From a checkpoint of a small mixture-of-experts model trained on Wikipedia.
Training: 369M tokens, 5769 steps.
Below are experts of layer 5 (counted from 0) of a mixture-of-experts language model. Rows are named router (the router's row for the expert), up (a neuron's input weights, with its number) and show model dimensions 0-255. Each number is 500 + 25 x the weight over its row's rms, rounded and kept within 0 to 999. Numbers have three digits each.
Before each expert's rows: a language model's description of what the expert responds to. This comes from a sample of Wikipedia text that the model never trained on.

# expert 3
What it handles: Line-break tokens ending table rows, headings and list items, such as after a "| Total |" row or "== See also ==".
router:512457504470498533498483489511501496503483517499546499526523527519468481477490468492463468530476524479463501479520487486501494447517536487479520540499521485503530516526517519477493510546492447536528495537492479464488448499484475512500515498499532505523483504482486502544507491465482484494513481481480458486488497468509490492508473533550550512482496480489494502465449480551500494489538491488475501505462501528470473492475528521501475523449484442494462471525521466519463526527535432519486477462498504500501490517468511494469539488520490483528510485492505528539536525496475550479439510516497489464483491501503478532506508427519485499494500490519508517521478451551496525515488481493497505480483456524550460519484445489489526545495500534495499506518521531496518519556477485
up0:481504530513513494505553544481557490516499509484511547533470506490509538540515540529474429508510529509547520487511524494524493487500576514503489508504494472516537509529487487503505485479481486465511488495519474491496510472515530537448519534506506555519519508483540509476458557481483535524549517506523466519485529536481489464485460489519487535550509510480491535512499509524484454491496490515517504482520504532500534495512513507474552499506486482505490512487506484490496476490552531482486468525533548507559508467526495504531485470469507550520468505539490509528551484507471516484476525481515507535492506513517439520514492475511470525494470444505496531467542518543486505506553508490483483526525492491531471533507519509537501493485510518479503520470481503493488500498490532
up1:540514476502501490514515513469512480539498517490572510534524504489490496477519540481484486462528523449548496428506523549534496509487550528517491530499476500476490524507502504519503498499480504493487496489529489487477528520491504519487492516498504555542486468508500516513493494498474424494569516491491495474479500493492511492499489484492536517490490439453465562480460473509493515518459542464541482485503535493560509517478487514475487512475508502510487506453516502525447494502498534499506520512524534547559484539484507516501517521553517481513508491477506510493470501513536526504449491515566485459515511539483499480484517494492501509508515476519492489501485504483526529512525511518454480444495514536542470465518506493472522511497508514463467500513534485518508479501490545
up2:530505535477473481483414485516530504499491528527478522569507475501476494500466507477526523502508528495502488504477513520507507465502521445471494499489442504514504488512547493503475481496534487504521479489516510519435494485517440530475475476493491483521533549531502503554493473508449510500485481435474520493476532506490485482507516496560523502461490561513498526483491500479522442462531535515494500569488503540503526508508506481498482478508500527472515508481535495480489539478488525529516501465532526504478472452491508461486492519479500533554497496517494473488508514516484502468490536493494472497496474453512491491509516473513512500513509522489484509541483490470475501505461466503501539505476511500503503448475439491491508526526468479490560492485499471494497521506449504
up3:503516499486514531524517514444465462504510530499520458503540544490455497494537497515493495511479508507484517534486474504512487534488498492496473517497500477546470503494510482454494527463511508480484494446521525489496480512489470462477514523512483547514449481484497511481474525507497543483506482514505442497479458493495515495533494487472501498504527451499481509435482473492550473507508488492515503507489508476497538485495502483538506540451486522480509488570519493525521459477514463534475508459487492498480462534486450458523512461482503579533492461498491500543523461523525515523501461510518490456515491475491519513500472474495490534525528518503507494487486501476499480525507487442525508475510499416545484490515497465509489485501450544502513501541513520466507482523501517
up4:497468480511489479522511431508490482522482490520584532503552551505496502480489536515544491517515529501504473527507494482550501502517546510513485460496519503508538510494516515522488510495471553505490498415537521532492537501525510448509524488497517503543491471500486484535527479465485438512486467513487482494527452514489571509520462497501543481516500483506525524550475532526494519544492521517490482478512483518532541472504484525487502496456453515498498498458490539497462499546510500483460533527533492535519487532483455540491514470509512511516510470514505495459462464505479503507499481538507493449498515488483531474508492467476508532492501431492488527484507499485488490512492519520493525514481491500491500491460504512492477506502468509501497485504514458506508507535473529
up5:464513492502473493467481463494527509563491501506567555525521532499486500495436491507540507481494475433508481524456514512508509526504517488504478553505524524522525505492515458498559514512492471502501490501554523562513472489496495478507483489511480450503504519507493488508486447484494461501540511485453473498492514494471516529481504495511505500471513514516523500479495524491466482515465474491537523537496503536509481551524487523513500503483512535560484493501523535519508465505497495489494462511526545530522485481531501441527458494500487481500480518489502501490498499494500527508449503529481502545492520487490515542524488489499495542475489497486496464523470541523556531538508480474481492510466474509547512496481496485520497496470456565504505457504548457476510502523520469
up6:524474537484509485469500494483514511487493503459521520495444523505522509504538563519518470480532517489490457486475495481505467540534492508492517550506520533470523484521494519491488536484446490525502453482468436469548501476520505445510505519532536469497498506456470494456512490506535504500469504528535523507488466474498483499490500512494543470497539467533499529514482481514516480505551487474434487492497502498540509501498494498504533532493482500505507525519487486533506513494444508491478497456481478484527530475472508483481519520522462448529461545513519518522503501534510526501505495512526491514490483512484542511488499490514547492464501515529504484470499469492493513470534524546506504471529478554486486506516493470499542528506546515457472514470477524457535447472508455
up7:517541508530511460491481471523468497476473514546478512494514504497487498468544478498487511483442472499521506527458527503510492514472534499480484464495516494516485486512479531508533534492514520469501499438505517510476503513500536488426460517521494548508508470489515502495548497438481500508508546506458509473496461494546467503511504449545498485519511505546517512520533463534521490542488476504487474533490507509552512495487488569487489487462523500502518523523507490529473542469481513559495518474487465479503504523491551530484505455460523524463496553501489482481482539523492458505484518499494507494460479508501498511474493571513516476464510485510471502546519522507486520445482488484513499508519505504500512523501508523548452471491493527509492484484490515492501524518529457

# expert 21
What it handles: Word pieces ending foreign, especially Slavic and Eastern European, surnames in lists and tables, such as -ov, -ova, -ić, -son.
router:475536475495506433464505485449501510557476519503504483511493518531525495503475499471473477518472525462481504460527508485505482480502515460488531494493529477505488500527486528467518530515516473525532522517451542478483480495480497531493468524526523489518469507542477481546459472488534473476500493475498534480521469487499535468466483518521509530480479493482534517515519491523506549483529480494475455512573544544506467482493498497482526515491502470541501469534517483510486519530500473485563481484540470457563493523470511553533546503470481501508471506513501511523527514491471511487461446513493474501503474490522512508522527504519484511479471492524520519508524506507490517484478498469514486524496516510524487520517470489471526518498496537484519487496446500465521513517435551
up0:572487482512474516483529494511520499470473477502521515485484492473500488496522505489521435463497468486475537516491526546488480504517535481461527518486507508494472487519519440514496488465517452529552524561499482529492491515508472510499486519488504499551511490484540502507520507522443500465513525498477514496471511492545473486503528483505543522520450464530511478534481494529537515507507458478519491513475449503496542485509511517478489498517543478522462469493501480474480517495499491479480461472480467520463520524449527468446503498475502465494438482536507527485495501502483477470464493497519473522481504495529468524468517517494487451507490508536507508531455503509519499533487490485492497483492552533528451524451500505459507512456504527470511447494506537479498493515498487
up1:511487503491462519488495511499534531479523526537507491484506454525530512504502484535500475502472498462542488495532488522536498481502533515550498512472496548452529501482482491489508527540479550487467529491469478516432543500484519521523451498481537519507461491511533494521550492445467525542542467531516436501526506494486519449472517492508502497520519483531485544434523474534468461549488550456506515537497523481513509468494553511518498480485509495486501482479482503500461482489467518507506529513541503472512474526507481484512540480500517517497536468490508497506496507486509518483421511501480473508524520512492512523471498492477500496463441485478503480517468552499487491473517500469488467527481485526539484509488486490490481518518508506484474497499539509489479459494515478
up2:485525512506493460483512454459491515502536527462525501433482506456494517530459478485490495494522507536482508485480465537504494494512518496478499502491532513522524461479514478520528534480485501504521467473456477520500464492489487480459586481543542505529493542462497529478500498456468522517498467498495482456523497488517503481531440499488503477496472484472518510508485498498514494460507483465425514474534469495505500518507518517519505512490530508507525522517491482525508496533491516513489443477475505513527499480471499547524489475556477430483487536491534505528485504467505499529496520510505480461516456520493460495489489481494477515546534548533508505451472480445511489515501480508474506454513451488494498523474508519488518481473493497497467485524496529507538469508490541
up3:489511505504467478488486501476490483529497528518512527495544521461487503472472481520498508521457507505490445494509478495508462523496502516512519493503495446475485506526536447450484471549523477516509516564500523505497544514514477495510513481494499502519476491526459500536510495435509502505493486492495418463523526497508505450460490485451532531516457526492478472550519489475502514503479491499528504475527487477473505509487480531532497508530494489532527482520543490486485523507500476522566493433485497532473455527529470517529490512475484521492471501463492502513500515481522489464468495517505417531501501428493479491516481489475519507536519514501520483500538466492505505508532473467499513500534473561557506531528491488497482508491468504494520497499473513496493479517499541
up4:488517513487479456506549535497504525497462555499530505502519523499545509524484481500521483499532501414519474520502487486487521505483510491488468456470531488496523468537485517493489489513501466500541515487525518485499506516504477540500503510474464539433482491476483520487457479502563519540513492488473493504486526490550501490505449497487501495536531492449504529537474508515422500482462513506473491541503515550452528468515498508455509457510554481495504465462465468510514521511515510517534488466462508507510524488483503489493521547532524479472501516514543487515525515501507510454512477494491490451518501472499528527520508488519494485501448510522519487488518519536520501480513529457509465454503478498549458511517506499489514525505480490532480491505495444538501501512495508
up5:522458464499501522468475521465508517524503468512501534479496522551465440473483469514504461548551535473489472535503499531499481521472489479487479483486488452461532531483448480483499496533482504503522536474506485525455509551487526514496595481503515470479513484517491488495522498520464508496477474497514445503534506508519523488505487498495520505490500477504500468528480498525527475520514503491524467540495502546470490495480492467492519488514469478481529551491465478537489512497546487582499517490522492501499476456502547457444520507511492535460478493520530492507526458496458492468480514511524521493500509510513496526511503493526507467522523517522529489477559460472516531502482469504516478511505523519491527503493499491525506500465473449539509516499496522525513500514478470
up6:537474504489464548488513487513520523507472522569509504529497528462491499502483482499461510496504545504507523490501532473471475492492505507555507495515527507468516506537502518549489516500495507491509566508484477440478473486454528537509482493490474472507463490490480458513516485464472532472493485482513502473477491506455498547500485525559515488472485494506497524475497484533480486490501508490524514537496474488480515489485523486482506498494477499474515486478466454515501499517505521492493511510476464459478473500557570500512542503501534491506478489510475478505481499494491468514456515533489503465504539505560475507496500506505470526510501521498526488491519509470482537503485472486539493510463515526524536520481492486479499542500526554459537469507431570479523528574540497
up7:480476493511445516486472524480539482510503495501527515571514480489483484521470471498484461510529477513477476529501535509520469503482503505523519516460498502480491479499494495473561508579585448479534507493468558505487469501469461521467480515523519529525464436526507420528479529486504475482477514504490511496504529482506498492518508554497521498476481494495519528519496505534485484484525477509491479531489477521497435495468484523498520536504523510507508504457498521487488559525510499512475475486524466499500477517448511470493543460482495476493504483513513466488509489500495499509480479511497477478495510491507530536511516512497536472437484503488490511507498509493502517501500488486486532515509495522538484517500479509472487500476492486456460498515453512545558558541501508

# expert 32
What it handles: Middle and final syllables of non-English names and words (Kwab-re, Heid-re-k, daim-yō, Mapuc-he), often before commas or parentheses.
router:489510478480481512453455499504516513492477519507573480514532489497479480490476508467447472521492538477487509480527528484507494504529484493547539487494505477452526501534474542490527515521514475528519524518526506440478482508469477523491497520523522540533493500518486496518456498495500466478499485493494498476421482485514512441498479515514512538465485507479505520500504463527515488495510468479480505523498494526491465480490527505474493514480468478527481476520509477514487533523532468527484495465541498535500488519472514422513524481516484497490470525518487541518527525477469524500494469482497468463488465483515493512523534473515479528481480517527524530518515510522470523536476469460531521504478489515513477534521470479470538520476543528479537480540478527421530519526481477
up0:529523464476487552487479500460512481452520480506551503511564496491534507507454495527497496493526520508507491527528489503516499501514505519479539509522488502515455528488501501475480445489490510510472485512528499500496500505504543515472508484546492517480512524464444497501497473535513507492525511485476469491484544508512518515529550532463517470472505498493481513482507505456516496464500515483463497522500501473493504488459517484470496530500484488511489495487528472492471478519537534487479496524482502495514494481484538444478478468463523531497518499479564521501483463502536461509494530464476492506529498490530490492491449524520437486531487441492509508540560497529451569528482485501543570500505501491495487538551486529515519485520510495495495480501544501460481507560497517
up1:523473492470547518527525526509517500483510531515498505512554512504513447498512476482451496531461487458471494518528524454497454492491536481515500517491522515540517488502505494508511506544486475509510498566470474518511465478498486496487504542489547499518493510479475547466546516498475468503488486429506474497501510473514514496482485542517518474472499471455515503512506511519464440483535507512514515527505512510489527478477519512476499498457536464511498470473460557509483531483504492513492477471543469525532533511465492519528512515496521481498483499530513575523514492520479520452498480500455495488475476513503515540512544501461496491507450491496487488480530431525505552510453490497551512487521465490519502486467488519489522484509501497472515498482516541509486549527513495
up2:491490471523511483509461508496522473458480513523509510531494511487481470491469480475496457487495500472517528475471519514458465496514469514471492471504508485516518478507480521486508523538513469501497462547498515518454512558501516493488567471515520521523482524532490496479527515511425481487468475492504436462490481461484536512437547499502530521513491491465504488487486462503500483527475498493508524545503532514514483486505521502475476508518499510518516498495502494492452501474506462510511462528539506499478448527528508540525524484524493485528529458483485469517478467498542503495501442497491516524530528498475524531500470543483515500507477491533481471511471495498491512496438499482481524478453488511547477487537502451517530504485466531480480493467541489492581464513495490
up3:516511521502510502513506495519491506489473475498497544526520547480501492466480478494547507543465497477511490455533497491482457490483477479453538520466512496508508506503475501519511496527512533507520521485468507502473430495470481525506467528513508423525487480525453511527515471524505509516477496495522481501552456520471478468493454541506476543520478494496529500468469471526489532487535517493476522513512469483482510495498550520487517471510450479484469502515514467520450539528530489506529480512494484489513458512464528502480496477538475460504486501500501480488503535482519483478479535505520510467535493497508451499486493490518464481454495495497443541515501516536463558517496521498487492505510499516500521559505542429466484506501534516512519520524477531508549493544527508
up4:476513465512505480475509449483519511512507511592570498560479490515482462506467499515481487481515503505489528502500515452504504490490504506489501539499493469500499451482495559469485520520547494493544551475500531480502501509515506470512542449509506442503498518521502526487525507506504501475474478509474523523508533508548497511487501520506486505470467518506489492478488522488534535489483478471462536498488483491481518515512479544492495488499455491496465477493445499477499529495486487505522490479480498478534502510506500449491511477471471498520467497496531448525473513479507459496470556467456489511477491533487529522478519510507505516540489487538515490526490546505489511462437540518571524498453494488533482473480546469526505531506499519496538518513473519522523502512465480
up5:493521493521501502502540497488513499482477525524469522528482510503472497484510477462512527438462488481511473476491480502505467514472482461476485468501482494498474523453505498498501515507522465513530485516492476456516468484512498559486477505474475500515504502511484486528497470556490468505488532493456453517517505485546468497516492495534514506514506492462493496471535512476387499493480474491496482503501519499444513490486535533527460529482485490513475501478524482468542523502486512499484471466506527480499501532479516471517474479470481544523488536500472454519483500507492531517487460540511511475521440534490513532478487499522508487451501428477517511526480525491509458543533487474543521475480549481499446516518478489494507506485525499477526499540533490487509445478469500
up6:504531497527501479509458524566481483530481508518556501517494494485501518496508481503492519488523497468518501478555460504494501504510493477519459488519488550502526539455482529482499533486539539523513521501479485511494536513461473466506490471484480445506477478529484447483470500501484453499524470484477511525509514466486512515504515525515471508521518508510477510496471489509513547479535500491528548511511537506451492484497513502442429512455507454532534539476550529532449548464503450489491529513534504467485520508482531495495554500479517489490514512487490526504517490491525527455492505492502470512496511475515473507488485499490508514494448517508532469473442507494497472477513441481509482475524461489459496448517516463471502500477512508500508485506518527496514452483521472
up7:489459492505453508509493535490486525483464486551487554494536520474502466501494470445469494558527535499501481475494553452454497518545491483476495534478529544533534483508477495484515515488488478515550481531505513470465501541480482531477492488506510474530508493472499522520486502515512544511514514466534474509478446516505467520503535532540511510482526523501497495468545533477520512478549467450478505521497526488468463491507528519510490487490524479452459520521502512508479507509472514488504466484517496493548472487475510518518510463482491452497456544498492507520491510465538475482498487471495531494512495489572476513476518487559458488511492499502542507505537488512526527501496504478491538483508541462507461538516500487522484497474456522482496531497474520505471495509472498

# expert 22
What it handles: Line breaks and inner syllables of names and rare words, such as Anderson, Howrah, Wirral, Miriam, plus him in biographies.
router:477539489473466533504450454453517512509523499519520491509516500498528483507488497477476474511507516480487472454521517473502473484485509484545518497492520484551504483521496516486522525501531481526512517528537506480499488513483483519508502522519519522515480520468470481528465549508525472484526494477510475484482513483518481490575497515529511533495482528484519513408426482514491467462512474487484455521476516517498524477482525519487482525490506481483479471524486475503476520513448479547545479487516488484526490518473523543439517462422478531456479508505486514504526524477483503504473489524493491475534536485531503530451512480518482502480471478512528526513502473524474530505487486480520521431480531517526482514482475476484515523472448520485512477498481521515513516513502538
up0:518481509456521498501500475556525521491524476523487503512503480454510514533484474509501487502484495485488518460518549535480478491521490474512513489495522483484490515509510471527520487517462481482544527542500498485492477490506549515504492504512505475519499503519481520507506507490472449515491428519474511505491474424538530505482495471557489543456461504509506509505535434494522516474513461496519519501501469498484489480486511524505523525501466459470497476497479501481471460505503520501503472520491502490504511519500574511442494476491456501545474492536507499515522486508487551479445508497521520510489519528536436509501504501514483503470484491519491536490472543523507491492463509480526492426462507476495485487556493514436492524526503509476523518507501570507504540504541499
up1:470511532515457492555477520491479488465487472579579514553485493505515484497496523460518486509502479451482533504510508460503506492528470492532519484502478505486497516515451500524503488511499485477489553506509532468476494521500516502492515557512496512480509472469494476517558463472456475475485492484485472502519504485492522518525518484507487489482514520500460500469534445495465474495512492478525485479513514501503484485517484521526525497502501524520481452542517510497458570475518549517536500474468488519533531513485503505500506465517483484451542504528517489470539502483508489508530511516508459467543521452510503482469533478499534492494487488506518529479505502484477550537469463505530488496477497506496467525553510458508482531522471461446528494483487518464508500479466490
up2:510525492473497469460522540443512530497497496569510520490469500531452491502491472494481495539452502451496502470550442533483474494547539456500497509492521478533478530485480519445513480556488456494492547497501470536508508481501494525472541498512559473496474471473475496534531484536470518510538521481486508498506507450529526502524532522516522479512506506463526503515483522496493438482484503501468543509498509493471497497482528462492482523523490505516493514513476464456497507523509459560501473469532508515506510511483469515479507497527511488494467523504500478493482515485486471505487506462534466468514514486503487475518538495531531485505494486514524496490500553515527506508493462472516510505470531483468464522485495483489505530466456512473515497518501543517517545536511444
up3:533508489486516492470469563539508467529545453537510501527549483506496480484493506540507543492522508521470438512479521511520455525507490471462525491502510513515470431514487533556514543529475531508491483483475498518510477496500490515503493493510542480508522470499523499491507524510506516510550515516463501492497448486514515505472506543515509485488494512489490490486510467470486520471490491467492486476521499551424473449517483536489505500526521512523451520495525523488483503547490520510511528500474434517470545510457493533495542497480495510455508497519505484476443525478502510470460488478484525500561506505521494535491463527491467493450505517483517516489511505494514497514466507476518468490514479541505519512536520504527496516465466507501529537469499491499502467538531521
up4:505489483496501492514546497520514566486521495502490483496516533523467425563509533501490498521531493480483484488474489443451510522474497464493552435461499494494489531503481528511511555479521490498502528497513520524516475469477469525516481494497506494529492503491506518530547532458476467502482494516486494499493480520455516508462534482523492569496493506527495524460489485490526532479536456480489509490487521517494545501493491507521484537513469489489480452538493485511492533507502437514493504503502509540504504494495538484507513467495486535524440556500510511504510483516506513493523471475517473479512509515518449513523506485513457455486492526460523529525512465490452525509438507494530507447497513487508502521478500495446499521458513533468523484495540501503511480538496517
up5:489505477484471510584510541468528549497489497524454491504542544510496505462488539567498501547488499511497500456489522486484445512489503508557508487495447506471518468463513515528502472480515501478458502514531528518505516480495529486511507488554551469518519541502524491524514513514480454533528519517481523472473480459546521516549444525505490518505523526470491510487475470516465517488482491517499484498472475512503494515479507472487565557513513488505507536534542479500512506495517478521527493494469511510516511468507516514482500502485488520453489461491476503470499540511492526512484528528473495468470475461513507556467513491546495522474503492474494490583529473530493482493505461505514497520498526509494513469498476522521494500495499507515490482468474486490483461490496490
up6:467505425492487494492501480496491547488490517489526406507513481528471495513500454486495457496511478432524483526490493500512489485511486472507484534507518491547496513552454537516516552494493501507528476516498523481435457511492513496512485521504535483512461479507472493536485520543493490504488472507516509449505497490518529489528504545469519509507497500511544537506519472499512500469536508503488497529499480502477544531485504514495545529480487473534476514514461469466523514491509504507506452508473523504518527506488540512465501506494484479499489502482505530487553497478487556508513461491446471494510529536557504523481509463506502510487478494521481496526509490481527487534517481467525494500474497515496500549566502484495509498544483523478557485476477512511495484536460445
up7:486530480483570493521533505502531526494511497491540496512446487495478514488473528503522558477513485558457542493490527469497474497502488490451494523493508466510489486483493485494488484552488516488481504478447509498457484517468499490474506540445554499505510523529505459515526486519491482492522467460546490485479523508465523486529495524538490516492532492414520517515497494485518510510497551496490499528531501517498518532491493543516505543503519496467492498481480518490464532495505494470523460529494485473506476479520485543448504488500468537534436493467524506525499516517457468476543481543471526479543533496490499463470496518503512497500484506502545485511520468481499486509485506518531471447511492472524550478494514496455516494490492516522500463493482492509554524484487509

# expert 2
What it handles: Second or later pieces of proper names and place-name words like House, River, Valley, Creek, ville, ton, especially title and species entries.
router:467495472496485463400503498461541519505480499521482502520495502485521479482475503484483482527493526485488520501515519472525500484554503487486524495470484473504490508546478568479544525517529476523522533490549490488489495503468480518500547513522519568509483478486484475512511476467509483461523482488493497491507514475515438455492480499520524523464487505496531517489453468513454490452510473480473543521498521509498536458468521491485529507474495478457490469532510484513460523515524499540534495472533485476522478532469530501518524482431493475463487521512536524533521539488477529502488506492505476492494471474521512501513515490523474528484479551533521523514483501526495501458496481479526485528475477520529452533494488471484526511478531527492532485502504518490536525526505511
up0:499514483490482491512550505498478520516479529521497523538504530468517498558476480477503520477504564539502506518510534485497509489466489496497533512536515492509534519553508461517509508475480483515526482486499500437448483549481460505508451490496519485512485497525525476499512530479528462473516470492454511512505502467519480511458504496470504505497513479493554520474534476513503480500485533506499512507521504512503506521526505503509498467495574493537493406516512519529491506521495498477513518486514512522499479525481494496506492461501498476477498541561507524489497487506457527482465518469478439455509503457504516495452513555505526523487539489546503498474531467528499521493482493475520479526540502516487491484478458509518497478504440507427498486513505522545491518505543520
up1:496448509465469555488493506460482506483543509484539486496520509550501514499493467539487473529526502453479508462508510503529517461510519463475484519513485522515526549508448504528511478502463521538471522472519507459546496505477491501524477493497516486497497509438483487532524520500491523482494500503447509436507536456513474483496493513487502472495479480512484525543526498471529524472487522515529454500476496559516529536471482537530488475477444508495487519476485455469493493511481517528466503471509490508466510480496522515450502513507497522505488520511493469537493479504507492524457536529506426489497548467519523500545490493543503520523507499463544497454496492516517482482518528475527454502510452514495492481465523487486498504516521496467512477514491523449517516504539510
up2:520498527470496511483498511519461490530539509483529493538481484487533491493465475495492497524492571497500509515506519478512565492524517500478523512510481480514511532520481502551531516555523466508528516509489497519508523527496504519484488521515461481500487486545513466502487467458489495490528464506507513516522471517464542524492497473502479499520504533467519548507520459467538505530493496452504498502516482459505518498483438484497484495502489457489545450518486511474456523462523527527522547530514510524480471524509489492491521401481508494493448496527469474504469531475508515514469493531507435502483496465522440511534530540532514460516504503558516509499522519525514523530475500526503491476486498497466487552498504502461474495488488528531489515504498517491527511486463497
up3:505502492491490478502512507462523515515469523498462511524488535473494526505529494504467531502503488497474510508515521489487508530527457526482507446498534501500491523459497524473504478511499496504483489530459521525479452487492522505481487558511490507507486477449506496501518486466492536507535511496480482476484476488524501447531473484495481497564498508512469499549502447524510539452491466508478484501567518513527528531483516547497530492482541499474475525525500488588540517500472492501462488465470483490479461489491534507523532514493468458499498495525440530453552515512454554485488483507524505490487501492486523554494505526520482526457497445528506518503517504550496494528463508503510488463511448491513525538500504530516495484519523531528470470509509513498531485525489518
up4:493481519494467534491480524529556496541490528498503491518512508516528513503462521510491459449494521482509487539486510460503527486516506497529511486484528477491505513506488494458522505480502482487502512503518457501502490501476465557483502542487458552489503496501529501499502525470509511473591525531470499448546495486469488526523501518501505548508491529530572532475443466536497445478512510476452538506519456525490502497488486505485523515530487490486481435529463508470520484531550507503530562512505520490457490516509517503511559475516494509488505527538539539533509541554558513502500495472542467501468514493531483491501516478511480490516494475499526506515516509531517500491524456499525463513514503461530484489531480480497507506489516487511469514500505512505517486502511488
up5:541509480492515476479496501502468505499534489529530544535480474476537486467491515497495493464511533496492487501485495484477502495526443486493503535491460466502542470542531519504476507490475449514488538490466446528473451507482480534510484490476508503520473483486468501486492486521514521476514522510456462508495530516504468501509490505496503536484501497509520522498504476489470462483522523469508516507500474502480476479509477472492461492547497429467459469474500513565506545530515485528475505519502516498512529522469475483503507497528498505534499555456504534518531537522489502515509489509500488512465492513513475497531516461548512477467519552540468561488537509486484459533501473518486433482480448481487496503513524475484543504501513461480531474458472516481446483474519516
up6:501463520495538509477491547535465551470520523506477493527498510454495474534421488510520455523524518497523506465487481500535486523503491522499485461461489501514568522510507489451494520522517504480463501542525513486486502494507511493493481532485512519512505516511523526557537515498493453487558519506517551511480520510501499504490473493504486468502488515528492535490507512502525492498518500497537485500490466485549494438461500484468496519455559484491483502530472513467486479507516499461501552511487492541504513477428475486482504534552490541507483492508529498511512502492502495484462455494495498471475504517485508520526497482505464542505467479485485507466518576519516484552429472503510494533498482474490478494465465468499504501499501533477501477529517499499520520523477485
up7:511497454482515496505518457483541485483507510540542478560532496502474470485496480512491449567465530469518530486486490511503496492516496500498499459492515493522487485526478513503531490536480470513524493478512520556510448469477466512499502530486573494508499524513463477515556523512494513525518507525444501462531461456499511496497467524447500490500467485474497537519523506497535516513496477485515531518481549558446539468523523477494484495505525514546515488506477483526480499489515494498516518488474492481508458493487502505493500496490529526518463548538468480514486485484486522524481449484485512454544484486501495484483488496504476539539516472492486502481500518546502500500502483432491534506489472475552473519516473502515538530489545496482499490493509531526487517548524521

# expert 57
What it handles: Word pieces in Japanese romanization and CJK bytes (ō, の), plus mid-word fragments like burn, oke, en.
router:522459486480500516456441467467512517502510494515526490525520509526458481457501482493468474530497519479482506478519534468538483470510521473501528529483533483525482464545490573472519525524507495519520521513523461487495494519468483519467512541529537524516494492513480482515466509467477464485515483486491514477539492484527478489547484534520523514485473463475521532512545483520590543482529479490482463534513514539488511469475524509475502517479522469514490472524520456529465522518518486531545490477570522523493499521483520517501525471527500502509469512512563519452518515474478519520480507516492466485491509471517503507509528469510467514477485487525526518512488494515471531479503474479523513536484462533521470522501473476478523518469524530483526471497491527518516507519524513
up0:510481502490447469520513539522500546496474489511514483515475507484478494533494498482532516497487508537537478497568544491478505504516489489467476515495484477450512474487520542527473515505510472517506538503543545489456516496477544445485516517491461546543488451527496480476561501509474540502474506515499506480515527482527514526508483510498534523507534509482527487505531497509463468547539522464503476494535512496503516520469505512500486488501537489512491475498517487556483516499494434489472481475460482548532490479502494494524488426479496507464499556500539501466517461488469485480509494543511495525506556438518491484450471496503455524527510483525508494473489467509509496544464485469518497474472513481531499490508514488454504500506511475507499516496516463522510522489488501
up1:529516509516478499515518482451537507507507518489478508461514522477537460490529484494506485545554542467493524472528479522514509452503530476524506495491495506475478513482516517550516468507545492502508519465518512486520463523478473511534479516471519461530511463462513485535520535509489480472488493462504501503494534453557532482482522500482556530483506498463471549497507484516497534520508492485523508523489488497514461487459502524494483493479488436520504487510524455497526480470538501465462509477481496490487514503475533511559497515465541517492479489525506495454454505503531560525522424487476501508516489517513508517488505504482450518511486455531490516474511460524463504510522479550501489513552528501476478509490526537474460513517500505503506458473493497465461529521498502
up2:516465495530503527533492475513518482442501487489524500496522464471494504472516461529493506485509491454506482479481513483514495485447535486493507512496475476502482462517517513474470489537538507511491491547505493498445481536447470508491534502509502490534521503538441530517499504455485487498519507492472514481526524476546507494511511498490543498546505524461504466498427518446504539490492490466527525478472495495513428499490521460521478513473487523482520480489518517553488468538486506510483520533521491501522468483462507505521464505514513485475523473507485525446483475497484522495417511445471537523523535503528483522524454530507503500494483464535457501481492487504534513477474471490467500507521503477499464505503511487508474542485527506486496503476519519518487456533540464
up3:521481453472469485508487513516478468503490504537470513473501449500465518491526484495488490504530485517478543437507504490508508485505457477441495509500516495472504516515519483523510515539514473507501483499528534504522486473520476511479482564515487508544517500515527513517500463518503502479550478513534499485518514498564510515487472471504512511495465489472550507498518472514480456474507486501485437516522473494486493469501492499482512487499526450499491513482533461524514526544505438511506501476474534521483470541509467524529534473485481489496513512521508512476552504473470496471463501502483463507533502552512464471499535513557529484506503492492483464500489482538432471511474428479475448489475484525494499501483472490489509535478508521458495524477517464530542539515521485
up4:469518439488480506536520527509526472473496541518507463527546493500457512496533494517480534503510510485463535501502516488506482456518494496525466470534493474535514488433526519512489499485489522475502482532484489526519484476487486535511518497508489485488507539478515536481474489529477490490491519476512455549482509513481519508510467501539515481468469448417495526480488484489447525463478488527455525530537531575472438497483483472524470487487471496475491502506487498554498548497498468514492481495470479496488463505498510460470514492468510489500511505483520470470492529492530530468481457507529525487490498507489510562519452527502489502507522514477496478488502547505438536531523473534479517499520504543524455527525474484501482496505501486480531497506492511517500487484505504
up5:496482449517470466493470512515506467490535492482492484506505490499463529516487516507486505495507532476513508469519501448497539473511508510524498495500476528492518520505564498504448510508479490504458512512563521504495505489480443516538500546518505519492483507493519464515540496487540523467500510480485504492535453469474553521492440583460517503478503486472532478505442506467533535493496546506488483550500499478473483520514534485522493529494495513537498457491497501485516514537520486495546488533489519528472497508494492562454495457499497502499503532524511520514519504474506476508468515553475453498499514484467517522528549520511494499527471489476539499534475488518499502498506509483494494492501488510509452510481518470403470499492480531523525514507488499490550511491530495
up6:487466455543468479460511501516508489521481500520515532516518506457517462481482493487463447491524478487512517503511518490486467466554537515468553544529517469545538474531524492455508504516500512507510531525484499479478488473532546512506525503486517495530511525501510543519499471443518470524508498478466468519480472479526502492514461491545514495531492507443482464470510488530504468465483464491496510494548526496519465513496453502502490504516489497539483511528525518542476538491535546486497513500482506518474545515455551492493526500548496464502533508512507496541477513501499522488453480480436486514506496492535534465500490491472486494487488509538553507481547512467479535488497516478514505478492500457537462497512488486478496548489518543491521492531504475523486489500506535
up7:499509523497527505526478508476508530523470489523511477496541498489498518512516507481498484520518531492500533487543508469532467490459493426520522526487512474487486475510485473490517511496541521508568491479514494478484480529492469527525541553504556463507512526492470508536505508484481471484466501432515469485479462511517462483492500531494523526487472515468503540508461504502486493495537486445468529483529461508480498484441502480520469511432490420496479486506462468468501500502510520519517491451488446532480501546454528468510488500499492507518517504478522495504504517531515494483530506516489484488472537496500461501494476534467487491498484547539529518473504439496505497539499488473481528487509495496531464522505505490452494476512486465503510506469488462531505486502484450